Experts of a small language model.
Size: width 448, vocabulary 8192, 68.2M parameters.
Experts: 40 experts in each of 15 layers, 64 SwiGLU neurons an expert, a softmax router.
Training: a variant of Adam for the experts, 507M tokens, 7729 steps.
Below are experts of layer 2 (counted from 0) of a mixture-of-experts language model. Rows are named router (the router's row for the expert), gate (a neuron's input weights, with its number), up (a neuron's input weights, with its number) and show model dimensions 336-391. Each number is 128 + 32 x the weight over its row's rms, rounded and kept within 0 to 255.
After each expert's rows: "mostly gets" lists some tokens that are sent to it at least half of the time; "comes after" lists some tokens at least twice as common just before its tokens as in all text. This comes from a sample of Wikipedia text that the model never trained on. Tokens count by the router's weight.

# expert 20
router [ 77 183 156 210  91 122 125 172 161 114 102 105 197 163 170 141 104 152 125 165  90 105 141 138 134 114 119 123 113 182 114 154 144 123 187 147 190 187 105 107 148 128 173 165  82 148 120 125 130 130 142 125 143  99 177  91]
gate0 [126 134 106 127 133  75  60 114 118 165 129 131 112  83 147 144  91 178 170  57 137 122 142 152 123 143 123 190  52 144 103  82  53 127 106 120 106 128 152 114 176  87 135  91 132 177 159 105 153 151 135 114 102 159  81  57]
up0 [112 179 151 144 118 147  82  93 130 113 152 136 189  99  87 130 159 137 121 111 162 170  69  63 106 112 132 153 140 125 127  67 144 208  87 126 152 136 131 152 120 128 127 147 147 114 115  64 152  22  78  92 159 120 140 159]
gate1 [ 97 118 168 143 132  57 124  90 139 123 104 124  86 119  71 132 154  77 111 121  94  77  80 147 127 177  83 162  57 179  82 157 114 128 121 105 141 171 147 146 153 162 114  95 109 125 143 159 179 125 172 120 128 123 121  82]
up1 [108 141  91  64 137  63 119  92 109 134 160 183 112 155 109 149 114 104 147  83 108 130 115 200 159 135 144 127  65 188 129  96  43 116  94  99 150 116  73 102  64 114 122 131  78 152 176  90 112 106 121 113 118 142  98 146]
gate2 [155  98  83 175 168 159 120 160 112 106  71  99 109 122  90 102 129 124 124  97 100  75 118 123 126 132 175 114 128 179 170  98 135  93  69 116 153 113 137 166 156 109 173 152 125 130  94 160 111 154 107  94 158 169  81 120]
up2 [118 130  23  94 154 108 108  98 119 106 144 103 169 136 170  70 162 206 217 128 103  29 106  98 131 183  70 158  73 155 125  71 180  99 171 125 134 187 144 162 193 157 110 107 123 130 124 135  98 141 160 128 157 101 110  86]
gate3 [ 72 119 108 138 117  72 119  92 155  72 158 170 169 134 159 113 142 138 116 124 154 113 152 134 102 156 116  99 162 127 163 147  73 111 147 115 165 149 142 140 177 145 126  86 151 155  63 124 163 225 182 186  90 128 118 129]
up3 [166 102 137 193 136 145 148  77 113  83 158 102  66 107 136 102 121 131  82 106 139  57 176  89 115 173  84 154 164 112 111 176  94  78 145 107 110  89  98  97 101 152 101 144 122 123 128 119  54 142 153 125 149 153 146 212]
gate4 [127  71 172 127 172 105  91 133 145 134  84 189 131 147 162 140 153 127  79 106 109 162 118 148 173 143 120  75 180 152 106 104 149 132 192  77 178 105 124 151 158 124 124 122 122 114 112 145 174 107 136 169 148 170 118 141]
up4 [177 123  94 146 148 157 177 158 134 126 115 108 152 163 120 117 155 102 171 142 107  98 148 100 117 100 183 137  93  91 145 146 161 157 157 218 102 156  81  93 114 178 117 150 168 118 105 165 142  85 179 124  96 140 188 113]
gate5 [179  99 128 150 152 136 137 151 112 111 124 166 146  82 104 183 162 107 124 111 143 103 146 152 137  75 103 103  70 100 170 104 105 117 121 120 159 159  59 126 186 116 124 105 128 133 139 140 124 196  15 146 126  99 121 153]
up5 [104 130 142 133 133 159 105 126 146 114 170 162 145 124 110 114 113 126  77 164 114 159 127 101 161 140 139 177 149 148 188 135  77  83 156 132 112  93 147  64 160 154 158 136 160 138 111 127 128 127 190  65 121 132  89  98]
gate6 [153  49 221 166 131 185 124  69 139 102 123 174 174 160 153 192 115 181 132 115 150  93 142 176 143 123 128 118 156 116 144  74 178 111 149 105 174 168  80  88 127  71 138 150  82 143 115 122 158 115  75 114 108 177 152 114]
up6 [191 108 146 172  94 104 165 126 157 173 139 106 128  88 143 134  90 146 134 102 125  98 119  94 107  57 121 161 118  85 151 177 107  89 124  85 186  99 122 134  70 132 125 117 153 159 148 134  93 163  91 103 183  95 154 121]
gate7 [162  69 128 137 153 138 133 170 178 113 167 154 206 113 123 168 173 141  98  32 159 117  91 182 142 135 136 110 104 165 170 126 183  76 177  91 147 165 190 152 147 194 134  81  97 192  97 132 188 143  98 148 184 197 138 147]
up7 [135 154 109 115 129 114 165 184 118 164  92 167 153 182 118  54  78 134  53 151 153 170  52 121 136 131 147 190 139 115 134 141 177 104 179 158 188 188 133 130 118 154 125  92 203 177 101  76 176 184 148 207  90 124 148 122]
gate8 [162 101 178 170 104  98  91 127 153 133 155  96 104 127  99 131 171 111  74 142 131 138  55 110  98 130 101  94 127 137 130 108 138 170 186 114 160 188 120 137 187 139 134 120 145 157 129  72 165 137 187 149 149 107 126 117]
up8 [140 171  98   7 151  70 100 104 107 185 127 173 185 105  70 131 108 146 134  94 141 173  72 143  77  90  77 159 112 121 118  80  92 111 103 156  61  85 157 135 163  92 121 162  62 149  96  60 139  93 150  76  91 169 114 103]
gate9 [108  90 152 173 138  90 104 145 112  93 168 139 125 105 154  89 101 112 139  87 141 129  79 121 129 153  89 162 161 159 136 106 108  94 149 104 108 131 175 143 208 159 161  87 166 176 124 120 165 169 134 133 181 114 145 132]
up9 [149 137 104 110 149 112 215  99 142 115 108 140 114 157 108 112 143 110 123  65 166 133 174 193 110 110 124 116  85 105 168 124 150 183  49 157 157 131 116 118  77 112  65 186 138  57 163 148 134  99 124 144 171 104 208 173]
gate10 [116  77 141 113 129 135 123 118 168 189 139 156 119 176 150 137 137 111 120  75 122 113 153 163 116 164 114 145  84 212 122 152 112 193 173 122 177 131 147 102 179 172 143 114 160 135 102 171 142 165 135 117 106 145 153 201]
up10 [127 158 140  94 139 144 130 114 126 188 177 117 153 114  85  89 176  74  83 148 145 107  67 120 117 111 172 151  94  61 124 157 104 159 168 153 139 132 136 154  63 142 105 179 155  96  91  80 125  95 125 127  67  74 145 106]
mostly gets: " state", " State", " National", " be", " government", " more"
comes after: " |", "=", "\n\n", " (", ";", " +"

# expert 4
router [142 118 190 193 123  76 131 158 159 157 133 143 105 147 150 133 147 176 101 153 129 144  77  97 142 133  67  98  87 140 131 148 102 140 149 176 143 141 120 100 156 107 184 138  86 155 132 108 159 175 176 109 108 127 112 121]
gate0 [ 99 104 111 118 137 131 166 108 155 146 163 150 132 139 132 146 139 166  82 138  72 117 101  76 204 111  93 153 153 169 111 136 148 148 117  90 111 184  95  78 124 133 144  81 147 163 135 140 122 152  86 137 162 119 134 147]
up0 [127 170 115 128  70 161 159 176 136 151  93 113 114 173  96 160 110  92 160 107  33 136 141 131 131 132  97 149 147  83 128  87 169  82 140  98 125 149  95 136  94 216 164  67 111 118 130 137 195  78  80 103 168 112 104 153]
gate1 [ 91  85 115 179 137 102 156 170 151 125 104  82 156 147  67 131 157 119 102 132 154 135 128 104 144 140 138  98 109 173 104  70 157 157 123 126 191  77  93 145 129 130 120 148  89 123 148 139 162 131 110 187  88 128 166 152]
up1 [134 146 171 110 130 135 144 124 107 115  57  84 109  72 136 141 142 156  75 129 141 125 127 197 154 107 146 161  92 131 150 112 112 104 126 204 141 146  97 102 165  99 109 100 103 191 131 106 142  91 143 151 114 115 129  99]
gate2 [ 98 111  83 181 155  59 145 162 203 184  85 133  93 189  60 124 118 153 123  96 118  96 101 107 155 119 135 101  55 160  67 122 111 158 113 150 132 190 134 146 163 177 158 111 141 154 107  63 209 179 155 150 115 131 140  96]
up2 [ 78 174 161 136 174  67 154 158  91 136 137 125 166 149 158 113 157 181 131  78 123  94  98 153 141 146 100 134  89 155  89 127 183 141 169 158 145 139 156 165 129 161 208 166 150 144 154 140 135 160 158  93 118 125 164 157]
gate3 [137 114  70 140 136 110 166 114 167 151 138 126 133  54 153 112 141  74 124 136 172 185 138 181 103  76 123 207 163 163 113  77 141 120 180 106 155 150 171 126 177 110 122  83 149  50  87 102 167 204 122 149 153 122 159 111]
up3 [142 137 125 144 125  99 190  99 126 101 169 124 112 128  98 136 133 145 140  84 137 117 165 107 115 165 125 116 142  74  89 111 185 168  58 119 187 128 181 178 190 132 116 144 181 141 194  93 159 139 164 106 149 104 130  89]
gate4 [151  87 113 125 163 115 120 132 121 145 179 190 122 160 147 116 125 148  96  88 131 159 120 148 138 121 109 135 102 142 154 123 191 117 183 111 157 171 183 133 228 184 111 144 181 167 119 105 166 153 150 154 159 131 164 141]
up4 [114 106 118 111 126 214  91 105 172 124  97 101 100 169 133 162  77 153  61 193 154  97 171 122 172 102 148 140 121  89 121 104 171 107 119 153 146 142 145 151 112 153 126 149 167 131 142 135 127 114  56 177 174 144  96 113]
gate5 [120 144  97 124 150  86 145 106 103 133 134 143  94 111 114 140 131 120 109  81 140 162  57 140 115 127 142  97 154 130 187 138  99 126 130  82 124 148 149 115 188 186 178 154 152 137  86 108 184 159  98 199 119 134 161 116]
up5 [106 179 126 126 143 105  42 153 115  61 116 132 139 127 123 149 125 124 141 175 141  96 119  79 152  91  95 108 114  91 143 121  96 128 130 119  90  84 116  82 124 142 116 193  86  94 108 149  33 114 127  36 199 104 146 203]
gate6 [120  87 141 113 142 146 138 152 150 128 127  87 133  56  70 133 136 136 120  87 153 110  64 113 137  81 134 127 155  95 158 126 119 122 156  92 171 176 191 142 132  95  95 100 116 133 127 115 131 123  68 129 127 114 161 133]
up6 [164 118 135 166 157  81 150 106 145 172 132  44 172 136 139 135 155 121 106 110 138 138  99 194 122 133 137 171  71 128 139 155 139  72 142 186 136  88 123 130 126  85 135  67 138 123 131 131 148 172 147 110 105 115 206  58]
gate7 [ 60 111 111 156 165 111 174 117 167 130 170 155 143 127  77 111 143 132 166  96 106 138  97 166 138  86 170  85 118 150 168 129 141 117 105 141 146 120 169 147 151  98 119  99 118 197  76 181 122 107  70  55 149 140 140  98]
up7 [ 71 104 160 106 156 100 206 128 156 161 109 106 120 126 116 143 144 129 176 137 138 148  52 136 118  99  87  61 172 135 124 135 188 152 164 162 174 164  69 108 132 112 129  95  60 184 102 211 120  81 133 134 182  95  93 112]
gate8 [ 74 134  91 128 107  38 152 117 124 122 114 132 116  79 131 137 121 136 141 136 141 123  62 107 152 163 166 160 151 209 107 135 204 107 147 161 158 106 109  82 129  50 136  51 131 148  94 101 109 153 127  97 140 109  87 114]
up8 [131 141 115 143 123 229 130 105 181 149 135 149 150 127 154 150 181 149 110 129 158 109 207 161 160  89 117  90 149 168 124  92 159 150 170 178  95 140 126 136  97 117  74 111 122 152 182  99 158 102  96  95 150 151  73 126]
gate9 [118 143  99  72 120 149 155 153 179 106 159 173 170 141  98 182 123 104 135 158  60  52 139 121 145  64 119 161 123 161 126 160 123 126 163 119  87 120 110 124 154 133 114 107 103  99 127 106 144 161  79  97 128  92 183 116]
up9 [114 117 105 180  85 110 140 103 124 110 160 160 127 144 166 143 103 159  34 179  88 153 156 159 166 112 143 148 154 147 126  66 119 147 134 124 114 178  67  76 113 108 124 140  97  32 140 103 111  89 127 131  58 143 138 176]
gate10 [118 134 142 126 129 140 115 138 130 126 169 139 122 104 130 141 150  92 104 129 137 122 107 151 127  94  94 100  81 168 128  67 157 159 117 119 150 127  85 149 181 100 142  97 147  93 134 161 177 116  94 186 161 145 109  85]
up10 [ 79  90 126 112 102 177  92 136 115  94 171  81 113 101 143 114 107  74  88 131 166  99 103 135 155 158 186  91 121 160 165 126 153 106 145  68 113 159 160 113 139  65 112 110 175 211 176 160 141 136 109 165 117 104 122 102]
mostly gets: "-", " so", " art", " them", " Film", " fire"
comes after: "\n", "=", " =", " (", " MPC", " p"

# expert 2
router [118 114 169 140 115 123  97  85 103 153 117 183  85 120 131 151 168 106 153 110 158 102 123 156 193 141 138 159  87 149 119  81  70 118 183 105 100 105 147 138 104  84 162 120 158 165  73 115 128 110 116 109 113 112 101 117]
gate0 [121 163 153 115  85  95  96 112 137 106 157 103 124 157 111 127 190 112 118 146 135 115 126 131 123  80 156 101 130  74  97 144 156 134 139 137 154 183  99  92 166 132 146 175 121 145 115  68 187 138  77  91 206 103 113 135]
up0 [146 149 108 133 127 153 206 117 171 136 103 143 119 131 101 174 151 120 112 171 120 105 104 125 129  80  94 100 141 157 124 128 126  78  99 131 125 143 160 134 103  53  96 124 104 161  98 150 101 124 137 146 151 129 144 103]
gate1 [ 95  96 125 103 162  81  57 126 185 127 121 175 168 152  87 166 124 122 164 113 101 118 151 177 135 123 121 128 137  64 113 122 173 124 173 105 166 123  99 150 144 100  83 108 135 134 169  96 135 142 103  84 125 149  88 116]
up1 [106 122 174  82 109  98  92 200 114  81 123  91 130 121 103 115 143  99  96 166 135  62  96 134 182 199 129 102  99 146 104  92 119 135  92 118 152  90 138  89 117  78 125 164  98 125 140 121  68  76 159 149  88 117 107  90]
gate2 [158 122 106 107 116 132 117 133 152 141 188 132 151 177 134 112 154  93 118 100 139 116 172 151 146 123 154 178  98 132 126 140 135 182 124 131 184 159 169 175 162 156 142 150 118  84  81 151 136 116 101 124 121 103 125  95]
up2 [142 150 156  68 148 132  88 101  87 157 142 127 145 122 128  92 155 124 152 154 145 144 136 105 149 135 141 156 163  68  83 132  89 147 108 136 125 124 137 190 139  51 153 134 148  60  81 118 142 136 111 129 105 160  64 168]
gate3 [ 97  87 118 142 171  43 107  64 147 135  78 153 174 151 125  93 141  41 127 189 119 128  77 184  91 202  84 151 128 139  92  85 131 135 141 105  55 123 109 103 139 121  72 148 136 147  54 100 134 111 113 148 134 141 141 123]
up3 [125 109 108  82 117 131 127  53 126 143 102 197 139  81 133 115 115 118 123 189  99 122  92 136 110 127 133  93 126 128 130  95 130 193 139  80  75 127 121 111  94 143 120 158 110 123  95 162 120 120 196  64 118  84 120 138]
gate4 [153 137  65 171 107 147 164 138 139 134 151 118 164  87 149 132 125 127 132 147 158 160 104  92 136  92 144 173 169 179 144 133  87 129 152  50 146 117 127 134 174 171 167 106 143  98  91 143 144 196 117 193 114 131 151 114]
up4 [133  90 178  37 140 130 155 170 147 107 122  91 171 131 118 115  92 217  90  94 110 146 120 124 114 182  51  97 108 139 159 146 138 140  94 136 110 136 145 150 143 134  78 130 101  98 115 131 147 138 100 124 155 199  81 144]
gate5 [161 122  70 101 131 105 103 108 107 171 160 107 130 126 191  91 114  70  94 141 104 158 149 139 146 166 162 180 107 119  60  78 101  89 152  94 162 113 151 181 150 122 176 127 144 145 125 185 148 139 112 107 114 118 156  82]
up5 [138 158 140  99 130 145 133 126 148  63 103 125  93 151 141 121 187 112 147 121 121 105 116 102 152  66 105  94 120 138 164 105 187 195 113 169  93 178  71  83 135 112 104 134 100 102 228 137 118 123 119  81 149 102 139 163]
gate6 [175 130  81 153 100  51 135 122 131 109 148 173 104 101  54 120  96 140  77 134  73 131 114 124 150 119 123  86 111 101 102 117 133  80 124 121 133 127 164 169 158 121 112 133 102 172  96 100 169 118 118 166 128 107 176 118]
up6 [102 134 121  66 153 142 120  88 126 119 156 142 147 160 124 154 159  95 156 139 157 105 156  91  78  80 156 143 106 102 104  82 111 207 162 142 101  86 145 130  64 156  59 143 146 117 147 133 134  82 130 145  89 210 112 158]
gate7 [113 102 100 160 161  72 137 114 149 107 122 206 184 157 134  57 154  85 167 142 132 140 140 134 131 132  46 194 175 133 119 145  90 125 105 122 133 147  70 123 173 115 121 148 121 124 104 118 186 128 115  70 149 118 161 165]
up7 [177 172  93 124 137  91 122 205  57 145 138  98 139 116  69 119 213 116 153 161 162 158 132  99 133 174 188  96 139  84 125  63 148 120 142 143 156 129 130 142 141 113 105 148 133 130 137 123 125 152 166 145 135  92 176 155]
gate8 [ 55  94 128 149  82 105 148 108 210 108 152 119 175 141 110  99 118 105 132 106 116 123 126 204 114 164 113 148 147  80 145 183  98  93 126 179 162 128 152 144 190  95 158 130  96 155 102 155 165 174 137 142 192 152 138  81]
up8 [116 126 148 121 124 128 147  91 129 142 156  93  87  91  62 102 141 131 152 194 133 146 101 185 128 132  63 125  86 183 148  70 180 108  68 142 156 126 105 174 129 127 149 142  77  98 124 105  97 122 126 126 166 117 112 114]
gate9 [131 136 117 140  96  61  98 101 119 161 165 121 159 155  59 131 114 177  80  61 137  79  82 179 170 156  87 150 134 183 134 134 136 137 167 151 136 163 140 105 162 155 105 157 150 148 133 161 134 155 167 186 104 117 167 119]
up9 [ 95  87 117 159 108 108 146  91 144 154 122 163 110 130 102 128  47 112 129  86  85  70 153  59 144 135 127 139 112 134 171  93 171 121 138 155 115 106 104  74 135 175 130 121 183 163 126  73 135 113 126 146 123 130 152  78]
gate10 [141 110 116 180 117 122 117  91 113  98 128 143  71 151  93 141 133 125 126 114 114  75 125 139  70 147 143 151 198 163 109 140 113 155 163 110 170 178 129  86 166 119  96 122 140 152 102 110 157 163 132 184 184 162 168 109]
up10 [205 106 159 117 162  76 223 127 115 117  77 135  96 110 161 153 122 136 158 120 126 140 164 149 159  53  94 123 143  97 173 108 163 100 107 169 124 104 109 146 141 107 128 128 125  98 117 166  84  64 116  91  79 115  50 122]
mostly gets: "-", " between", " Australian", " them", " popular", " Independent"
comes after: "\n", "'", " It", " along"

# expert 28
router [109 145 166 165  83 137  92  85  92 159 138 137 103  92 189 144 106 146 191 163 126 107 105  82 110 126  79 104 125 134 118 121 132 130 191  88 142 150 103 155 144 147 115  85 135 139  74 195 118 149 147 162  73 102 119 145]
gate0 [153  89  85 147 149 139 137  90 176  85 108 137 127 118 104 170 135 158  87 129  92 138 129 145 118 136 152 154 124 103 107  72  91 136 131 123 184  82 107  59 182 146 179 132 157 188  92 185 163 128 112  83 126 125 130 104]
up0 [133  91 107 118 141 173 132  98 104 142 156 116 176 120  87  93 163 145 124 180  62 128 183 143 198 111 121  75 142  98  66 132 141 102 154 152  64  79 127 135 124 142 120 190 107  95 147 120 107 145  75 142 140  93 105 123]
gate1 [143 110 141 147 102  91 112 108 155 124 139 165 154 127 117 114  92 166 128  87 121 157 108 148 111 116 145 154 142  72 103 176  99 111 142 155  70 171 131 138 163 159 125 131 121 135  89  99 125 136 188 105 116 100 200 147]
up1 [167 144 164 165 141 123 123 151 136 169 131 185 113  89 137 151 104 135 138 140 102 121 119 113 107 125 172 167 159 100 120 120 156 131 194 161 148 159 146 137 128 173 138 122 116 136  89 140 144 121 143  89 112 150 131 149]
gate2 [106 118 125 147 155 189 105  82 184 164  90 126 149 150 107 120 139  93  58 137 160 118 122 130 122 165  78 155  89 123 133 172 104 134 113 139 125  61 154 100 102 127 130 127 142 124 143 105 104 157 126 119  70 104 133  91]
up2 [189 112 137  95 152 120 143 174 105 136 161 126  99 134 148 136 124 181 173 139 157 147 172 106 152  81  99 122 140 136 119  72  47 147  99  91 165  93 107 123 145 135 138 124 144 126 159 184 125 116  97 109 135  99 130 138]
gate3 [ 83 135  96 123  70  78 150  83 145 143  86 166 107 106 110 115 140  54  89 108 112 130 106 127 169 186 131 167 177  85 151 128 136  92 125 126  94 140 162 125 152  99 127  94 145 138 177 135 242 154 136  96 160 137  95  77]
up3 [122 108 143 186 107  90  90 106 157 159 138 134 189  89 109  97 104 154 132  78 136 156 205 114 141 127 131 103 165 119  88  64 110 110 139  98 109  96 151 174 132 124 101 126 148 160  68 154 156  79  93 128  70 113 136 157]
gate4 [188 125 166 116  80  72  91  85 132  87 150 192  80 131  61 141 121 138 126 112 124 144 173  93 108 130 149 113 148  84 149 140 126 166 145 169 122 136  77 181  70  66 105 128 111 137 151 141 107 103 126 151 145 171 156 135]
up4 [203  69 162 142 117 104 133 129  97  79 119 124 124 128 103 160 140 171 123  98 151 131 124  96  74 146 166 104 150  96 123 147 152 116 148 111 163 179 131 147 112  83 129 144  95  50 179 177  91 190  60 143 143 165 169 130]
gate5 [100 140 123 113 131  68  92 130 167 145 107 151 137 165 138 103 173  77 124  80  90  99  76 216 119 231 124  63  93 132  71 180 157 151 182 114 141 109 114  96 145 125 152 161 141 137 138 217  81 157 105 130 146 117  90  97]
up5 [116 133 100 109 115 136 116 114  88 108 185 138  87 165 169 126 185 123  80 110 120 120 140  91 111 129 143 117 124  93 138 112 128 153 155  93 156 175 108 159 115 112 147 133 108 152 150 164 154 131 184 169 128 172 141  99]
gate6 [165 159 102 155 139 147  83 141 144 181 121 162 129 147 118 138 165 115 154 148 138 103 108 148 129  97 121 140 112 156 177 125 123  85 100  83 145 181 182 218  93 135 142  97  84 135  96 115 172 170 106 164 149 149 173 111]
up6 [141  59 101  99 160  93 157 115 101 158 168  64 113 109 130 166 121  80 140 139 102 152  99 137  93 134  94  83  69 154 175  89 122 137 144 113 111  58 129 178  72 122 117 139 123 123 162 158 165 113 184 163 137 164  93 137]
gate7 [103 110  82  56 145 115 132 103 119 120 152 171 183 106 101 104 115  91  45  81  94  89 121 137 162 153 116 166 142 154 159 180 108 100  96 107 103 121 128 172 189  84 142  87 116 135  96 134 152 147 150 167 165 137 129  92]
up7 [120 110 107 102 138  75  91  76 159 132 188 162  58  66  76 194 147 119 151 115 142 141 183  53 123 109 116 162 180 133 172 124 115 152 128  71 138 130 140 130  72  77 127 124 166 152 111 151 134 121 134 154 178  73  73  89]
gate8 [ 73 100  79 158 143 136 167 147 162 118 102 134 110 139 104 164 123 133 127 111 118  98 101 145 159 151 133  82  95 135 129 132 142 121 126  99 185 133  81 146 112 110 209 115 128 157 138 109 113 163 151 131 143 132  88 105]
up8 [ 83 121 139 152 124 154  73 164 140 123 105  94 126 124  97 120 133 145 155 119 168 148  86  69 152 133 153 141 128  67 151 125 120 148 113 176  95 131 145 135 151 144 106  91 139 199 112 133 134 127 168 158 135 157 188 125]
gate9 [102  84  82 157 129 103 163 151 119  89  96 160 155 122 104 118 175 115  60 134 127 156 122 112  87 161 101  96  88  90 137 177 136 107 126  37 165 142 193 132 194 116  88  78 129 134 124  87 163 143 130 160 151 129 162 176]
up9 [106 111 151 137  89  91 144 131 108 157 111  42 110 165  96 136 164 132 115 203 121 138  95 136 191 143  87 175 172 103  85 163 116 158 140  58 112 133 129 115 105 141 100 151  73 105 139 113 167 146 153 130 128  97 136 158]
gate10 [158 149 122 175  97 133  76 114 108  52 185 121 157 154 119 129 115  93  64 118 165 176 143 174  88 159  93 136 154 145  94 135 158  89 143 165 143 141 163 135 172 115 126 158 121 160 126 109 189 149 129 166 189 133 133  90]
up10 [114  99  75 168  84  77 155 113 149 117  88 182 155 104 153 112  98 158 168 148 134 103 200 118 164  51 159  65 138  76 140 144 149 113  70 129 110  99  95 108  84 157 158  87 154 110 132 118  93 110 138  93 123 136 163 123]
mostly gets: " that", "See", " often", " Genus", "^", " as"
comes after: "=", "\n\n", "|", ")", " is", "°"

# expert 6
router [152  89 110  97 110 157 113 168 115  71 123 111 113 104 161 147 124 100 143 145 171 106 157 125 124 117 147  59 131  84 211  77 171 150 104  97 165 136 133 126 119 138 186 114 177 132 156  86 129  92  95 111 138 113 114 129]
gate0 [ 91 131 110 172 124  91 159  86 160 132  93 100  71 171  68 117 176 139  77  88  80 131  99 109 133 131 135 152 136 200 148 119 161 181 121 165 130 151 123  98 190 105 146 163  49  80  80 120 134 167 116 117 171 178 103  95]
up0 [139 137 133 105 133 141 134 141 150 126  99 142 195 108  78 154 126 129 105 120  73 176  95 141 104 190 122 159 133 141 137 134  88 128  92 102  84 164  82  75 190 141 109 106 100 161 132 132 160 153 167  76 118  71  91 118]
gate1 [135 116 105 112 197 174 171 135 152 110 145 115 102  98 134 112 138 167  27 101 101 103  96 144 131 167  92 149 167 161 132 129  93 115 104 132 169 121 114  93 112 144 110 202  30  70 128 115  82 138 160  73 163  94 169 108]
up1 [145  81 126 143 100 170 118 177 107 111 123 170 158  39 188 164  88 163 142 102 142 141  96 113  82 105 162  93 116  71 133 124 137 105 108 178  84 142 155 123 141 152 124  86  68  75 151 120 171  84 134  72  98 157 128 132]
gate2 [ 98 175 152 191 127 139 183 107 131 148 100 180 102 111  14  90 144 159  50 149 121 129  67 135 135 107 104 145  86 116 144 151 111 161 133 106 141 136 171  83 148 103 107 122 155 147 133 122 161 173 160 118  79  95 123 114]
up2 [ 99 109 153 178 151 128 167 116 161 140 127 159 120 149 128 150 137 122 107 128 108 156 158 157 141 132 120 177 153 168 171 135 147  22 161 148 128 169 135 114 149 120 132 151  94 123  95  99 186  57 151  69 168  86  86 112]
gate3 [ 85 124 157 137 129 104  96 117 154 131 141 189 118 145 112 142 129  75  96 126 127 142  99 209 147 187 117 189 113 108 138 166 143 122 116  93 125 151 164 117 130 104  97  44 110 121 121 116 146 183 113 128 163 205 108  63]
up3 [137 173 145 178 117 198  89 135 122 180 175 127  97 138  88 137 134 158 121 105  99  97 109 196 131 105 151 109 161 120 101 179  99 177  89 121 139 184  84 135 139  96 115 128 137 122 140 151 135  89 148  70  77 133 112 157]
gate4 [104  86 131 203 117 119 110 136 109 159 146 165 161 156 117 112 125 100 106 119 116  98  80 128 173 117  81 120 144 105 165 161 163 116 121 126  83 181  71 106 189 130 123 173 130  95 111 132 142 128  97 129 171 177 110  98]
up4 [ 83 160 107 116 135 127 127  92 155 126 100 108 121 147 130 100 127 134 102  63 175 133 115 205 140 120 141 147 157 163  89 155 130 121 141  79 121 148 141 145 106 149 108 181 110 112 182  92 139 144  77 142  80 120  97  90]
gate5 [113 107 114 157 121  76 108 119 193 115 108 156 124 127  81 139 174 114 106 112 128 148 138 140 154 146 139 138  96 151 129 142 104 149 149  69 143 161 120 155 183 123 125 128 116 111 144 114 155 138  88 143 209 115 153 105]
up5 [153  96 132 179 122  97 119 135  95 133 212 131 139 115 127 177 118 109 160 139 127 174 189 123 144 125 140  78 112 170 139  74 148 132  95  96  88 138 113 112 135 137 118 174 103 170 159 105 131 121  86  99 142 154 139 133]
gate6 [130 148 104  97 158  96 163 124 142 134 111 136 112 150 104 111 156 118  74 160 174 103 110 147 117 110 169 224  55 124  97 133 162 152 131 105  97 146 126 150 140  80 134 156 136  94 146 113 145 142  56 127 130 156 131 110]
up6 [159 117 135 105 122 151  95 171 132 157 115 125 106 170 127 101 152 138 117  95 138 116 155 124 130 115 166 143 174 174 106  96 120 141 104 143  84 101 110  57 142 134 147 192 103 108  64 143  69 105 102 173  84 168  79 134]
gate7 [121 118  81 173 212  81 193  54 181 138 122 164 120 131 160 143 141 103  89 172 148  76  49 121 165 109  78 150 187 125 161 172 130 159 137 150 134 117 134 116 169  88 120 133  88 178 116 121 171 157 106 128 186 156 179  73]
up7 [117 112 114 159  94 119 106 145 108  80 153  74  92 144 135 116 150 167  57 124 148 102 164 130 167  98 152 109 166 122 137 106 138 138  95 123 128 164 135 119  92 129  95  60 157  89 126 160 128 114 115  98 162 138  73 148]
gate8 [144  86 107 169 125  90 106 116 159 144 151 119 126  81  33 136 114 168 135 138 200 108  82 159 155 119 120 124 122  99 156 143 170 141 199 109 168 208 141 113 155 143  81 118 152 105 130 127 139 150 133 148 205 198 152 124]
up8 [110 114 124 155 139 105 114 139 133 121  85 160 207 148 123 112 162 157 114 178  77 155 127 152 155 209 195  99 134 145  90 104 147 142  86 129  90  88 112  99 123 166 125 130 161 102 175 126  85 122 201 147 130 175 214 122]
gate9 [134 164 106 212 156  65 106  90  62  99 130 170 105  83 104 149 115  89 102  98 127 145 130 178 155 159 100 124 129 148 127 165 116 119 198 107 170 147 160  77 125 118 121 106 127 146 130 200 133 189 127 190 135 179 150 165]
up9 [111 105 137 151 122 173 140 140 133 128 133 148 205 179 124 161  99 112 143 179 133 175  90 137  84 163 196 173 116 147 126  93 127 116 108 148 104  94 128 166 125 106  98  57  85 108 147 126  85 105 119 132  88 104 147 101]
gate10 [ 71 138 102 120 157 100 160 106 179 163 143 171 161 165 100 113 185 154 107  91  80 114  71 166 134 122 188 162 149  97 159 128 104 143 158 103 149 155 142 128 159  89 107 114  85 135  97 107 188 146  95 212 155 158 182 131]
up10 [125 113  89 120 109 140 108 145 122 163 148 106 100 120 136  82 123 199 122 132 172 177 136 186 117  95 126 129 101  89 129 190 142 151 113 111 156 138 164 132  85 156 112  43  83 102 144 170 123 146 106 131 109 125 130 145]
mostly gets: "-", "ti", "i", "ts", "ins", "ds"
comes after: "-", "\n", "|", "'", " co", " al"